config.yaml
d_model: 256
d_shared_expert: 64
activation: "quick_gelu"
router_score: "sigmoid"
normalize_top_k: true
balance_loss: 0.00123
lr: 0.00173
train_tokens: 274700000
dataset: "wikipedia_en"
Below are experts of layer 4 (counted from 0) of a mixture-of-experts language model. Rows are named up (a neuron's input weights, with its number), down (a neuron's output weights, with its number) and show model dimensions 0-255. Each number is 128 + 24 x the weight over its row's rms, rounded and kept within 0 to 255. Numbers have three digits each.
Before each expert's rows: "mostly gets" lists some tokens that are sent to it at least half of the time; "comes before" lists some tokens at least twice as common just after its tokens as in all text. This comes from a sample of Wikipedia text that the model never trained on. Tokens count by the router's weight.

# expert 39
mostly gets: " known", " played", " back", " head", " such", " then"
comes before: " |", " to", "ing", " as", ":", " /"
up0:125137134172094155115137162120158136116114155149116138140124130139118167146094123136126123128129150117122141113102167157147157114173139117149123108103126129123090162159166145130115142120113133111096145124139151115159118119140169099150144103133085077107105127083162114131097130127099156123148098167163143168108102090111118112088104104111139128155165153075148126150127157119161140119087129114121101126110126173106166157093124132097145108099126112103115151103148122117104124138089121131156124120125102080105094104147132162128129172141074089159135152134132123159139097127165115123094129141151090144165118129190114151159149119123133097137131169078140096147156135157135164110188143133122174096182146119162118140127088154125186130157131143148115093147120156148135121109134158
down0:116079074068120113105109109076143102150127120092144145133154139153126123128122121108109163118103074143127134153172100116106153115095127122114109110111112120138111115166091105077097165154160136094159150155124153120098130116172163122141109138128137145156156148139094135090132132157124089080111116128154100120128113119168150139151151140151126108160101123119137104129102147151119115134154102145146126170142154143166128116170130132143178088144154134109154125161106140150152103111127155157144085105173157131135155076120129108205109148132129182122125122175098158148110130106131126125159116141134106162141107149115161077078158113115145113126130090170130138113146130141127093129129126116130093132104145138138140151142137100094072130148110120090107148133107110158122131151152130

# expert 13
mostly gets: ")", "===", "==", "s.", ").", "es."
comes before: "\n", "-", "|", " The", " He", " In"
up0:117176127102126118113087110127111109085146142094154102120152120158124125135131144124159170132116128166108148115107136150108116164108087136128131118110105106113119116108141092128175105109125129124127140127086113107098112153131112109111123092092112097131118134113145147161119095102083129110141061109149174128102145127093132113105095081130142152168158100140123126096137134152135098089099159167121117140115119132149117132101091138124149066139112114141133116122126119155123099119144134109138143127149147135161128137128080130162110127113133110095123179156145117134137132096118108145189089154133127114162096077136156121148168133113135084086146104123012149152129147158169139142130115134138153108145133144127162108129089101135118120113162094126135109079091109139167141139133148
down0:123137104151143128077133138113183094117119123130134102088095140119110117168140138122123144113122136148116143121144160099171142100080150088133130135137092126131094136153135128177153115107145124113153121127154114109132109122090120143158145183162173117115095175121129118106082139143200214119174146140124163127118118127109141113163135063156122085138095125154134161149119114090124118107091105115097126138101140145125069121129123159081129107094103119107136134104145113134113159088112138141112173116161121111111139094120089101155105102155157149153117131117120152102140141149121086182106127146127129112153125149102174123168172118118131147137123118168132102131154089126129113154124144139133137140150134123124137127136118116127121110150121137111068135143167135118162116176113107

# expert 52
mostly gets: " 0", " r", "8", "2", "–2", " d"
comes before: " |", "4", "2", "7", "5", "6"
up0:143128150115093101092139120133157118113132148129125106137114154131137110122104172151138131105122109130152164133101117138135116106116137159095086121133137112108112112120171110149170171160114119096129183125110040138126117127171102138117160110131127089093144160134111164142175102095162168167132160104099144144135145117162142090058095139126153107093152068119119119123159099153119105167128121128184111102117133093146152107109116092137139115160167138106133148139117114141132108112109162133135115154108171125123134078108147122127115125133121116116137146131110155103116154097093085133145150122073151101129123118100134110058157091114159138148138112120107105124101122118138135140104134125087127138133138104161128149132129131113116090153097105135118110066126127140153096183118113
down0:141099120117146157156117094124100151140109093124122146117116108135134119107118093102151088068065140087178107139138126139116120143151126114173128155123127154122109110093132133094137136089163117181155109124136131106163134109128131149126122094086154142111148142105171101152094144138140150086103115107100114145142069123116194136143151138147099121101102129119106117135141105127143157110108126131080126189154102121111109090108131159102137119115111171140075122123115141133140148169139130129127119114161124129139086172128137136115127111173138124124143150150141132138144124112140141117094135090148126166144092158114116127137141141140144131143112107148109133113156134155116097105155113085125146154086158123082072063107153168118170089113171153118125121138123177146139118127176103

# expert 46
mostly gets: " |", "ir", " —", " up", " Bar", " War"
comes before: " ", "\n", " 0", " 1", " 2", " 3"
up0:119134130135154119101128114117159127170152141134160176119140144105090172148134121122114102216107112143121092166099094124109119101148140156132144137124140134122153104118151142125189177133106089150140144123139175114095153140129132176122144086117129156172122110130162151191102138140091123154137153123112097125098130135085138148123117132143100175131121135158116107112139152111171158138113093105178099156099108127123159144157164136124138138121123118100141168151129117137108143128126123080133141133123129111150134116136160151118111093125140085155090111111152168107161168120077087152150080142078135140145134131138101128162140139125148147162151150156139170155089105133120156145158170128148133125125131145137125149147087110155124169130099125110141157108147128119119143086110167
down0:136127136140148128123139137121149124124147107098148116128118115135055108143142119108101127109126138135114103123145117102161102132127145103124124151141112112140124137112035113119127158110124136143065181165100073162162143147162155175139125113109151147173112129133157128166121105137144110188124114143147138136143073143152138098116124126131136099153092126158146121110107138106148133160143164123116156177135137128106074107108153094125112154141126082143113098124169186121127101138101135102136134098139149107136153116140154099098099138145126143111123113116082117123093131154167100148138101140182154156097166097122116126123139159127131175160115104106095134127139136144143154095094150141116094148115119128113098129079155154100121134110136144146126085137104170120144127171160172

# expert 1
mostly gets: " in", " with", " from", " at", ",", " by"
comes before: " the", " a", " his", " which", " he", " an"
up0:167094145155117120154158144121138133118118160168095098127116119126129129175133131136135137124190133120132090122140175089178162140163129111125098134117152114116079151133121137131164131127133136091135137116160173122133126142107166106107113143105109165149148100137126138110154138129092111120087119136125164110077120140100098146130129077099168165109136101099129156136147113094133148121086151145157102144105112083111171149139124110100154090112133124169126152146144131110145132129091140122087118101130106171119140107142164131174139134121127108163153182069155110138094139145113116145139081120162121110127183155165143162146114150147168148166144120082176133117159115120138122113138105155149100139121090145143144161111105119180131133118125109164157127139101117131128170126087120
down0:121156086145129142158164113137103118100144119115124131124124141078095143091106160125138150148136108128137096108152118145153121051086106111090113099111109150133119159143046124112115099133108099111106168129102128132114145133110124105138106136116145129125138111157098122103103141106110189178075127091141126080113154149127108091151142092156128148105169130185094151146108126138121142120110140121127111118188135118127060162087156141116110145146122152095134148106150127125118118130134153114165123139121116107143151155169096086132092152129161134155127148115148138130135094125111107137156165120146178120143155129151115113122119116137132129107165170143087157181104111125100144107147129106138120134145125152106169174145121107114132108084128138091129107143098137149163096112112112

# expert 29
mostly gets: " as", " and", "ne", " also", "ron", " being"
comes before: "|", "-", " a", "The", "==", "==="
up0:138141142142128119141132121140097136129124078149121148112117106130108106149130155055141152148105098125135171049116147143133110106118126158126115107101119154165108143158142078123113152120173135148115188124105116117130142154122150105122115071133109114086140063135174135129118104120137076144148153141113167127138169134110081110117131075139132148142122102150124190130144127147148128182143080188115113124132166073128135163125144138108126116155128127128170157111122126134106111125114128109090102153102095088105137139166163138105101133124104123127090167132123149094123114146143113123124086154116135120112103155134137058124130129109084142123111151100119083139136149152146085140106130085089131151126127124140117093115122137120141133125129118160110148125112176105129111127120126
down0:126136108125137110129161132125180140146113147141086092120154136140154112108188115159152122127142179118125133118104112091157132104141143133142135144144124134122166127131165140126100088130096156089172115149158114092130078118134119167106141113118130109137101113134109097121083123086133099144124130123131149113091155128078125152138130133141116139146102094119139153148113122146087115076116082148092066139127172171088121143161108143101189134114160103137080148096142136086149161111101104115073137116137138166096116136121159132093131117156126119114156141166134123129129135115167141115150124109100090177118111137138111145129147122120144091100125108138143103139108116140116177116104096154131085103150120092070118112114135149157130137148142115092104111164133085110183130118125099

# expert 5
mostly gets: "6", "7", ".5", ".6", ".9", ".2"
comes before: "\n", " ", " 0", " 1", " 2", " The"
up0:131086080123104144160097145135115102154097093159095088160134129139124159102131142138146133154138113112174112158095107146134115149161101165141127139126135144140158130121147093175110163110131107096146125146132126125119131165130140198170155184094106087141148098102160143154138105116146089162123108120086159103117120153100139119079099134091127146141114121146104115080131135105164167110125122134154118104148179080137135088168086072106117145167153090142109117133140143118136142119119128122062156075119129153156130137112122156093122156086119131108128122089111112137129137121112097123132125142114080120155149111123109127123147127146076148110128148138100116153130164126104112100127184131142116121143141107135110136115112146159144127144111136146143139105183160133119152121093111
down0:130127147104165105082120172102158111114144126129148131113138122096122143149135163114137114134142108175099096074107123142153126119076137155065122087107147086198162180125116170153136079125129155129114160120142138104098117099185141116120114128112118130110126174131148153121134155088114102117157144143157175130094159145119097135144152145181129111109154155123154120131122127131125089113110127121120168146141108153143137113102124118132170120132138177160143173130131081123146123134142158110138109079143110119126157120149139119163119083086124091115100087174078099124123095151117135076123132125089099142094089120123117149149115100166115105115138102145135150139143141111131147161154124117135127142126136095148108145121126136125084100131125089102102168148140130147148122115140151

# expert 22
mostly gets: "\n", "\"", " F", " A", " B", " \""
comes before: "|", "-", "\n", "The", "In", " The"
up0:107116153126104137134125152120113153128142121153103080089074134147115119139139123148081095129126145128139159099100124095136165094149147104120113146118120124131111133131202104148108133094133107102154166102131107141132147169151132121129126186153072102099187145133152106123174132140142097149122127131148166129156109109118140138104123138076088108136150127117138168095109069123153121120049128142175108141132147136142157145133134100129140129133157137114141149100136132102147097129077127135118102135121084146118140110137148148162098130132104140131129117080138172073149152133190142141138092158165101117096096123154169132125141148116128109102113127119148105122163105128132123085125088147135114129147101146134139122140155113147136159147078157098156156111134163138117112116176113
down0:126124132142121135132133140112130132123130128131124112135111111145128101132132136134125118124111139113148130123135126128124143128135134131121137145113125120138125104121138124149148180111133128119144142132121119143137134143130138128130124155128130084121137122113124100101139145255129126144134131119140144116137123110121115134129134164116136129114122122126134126139129103133137120131128132128140161110136157126130118137120129115118123154115112126130125118117136122141134118140113132129119130137130130134114119132139144140131126135125126134105137127135121131118127153109126124122128138123128114135096116131143146138128121138126128122118116137114119116146141122124116132134134130123112110142134135129132120120118149133118131129140130131136135145121132142116118147129137111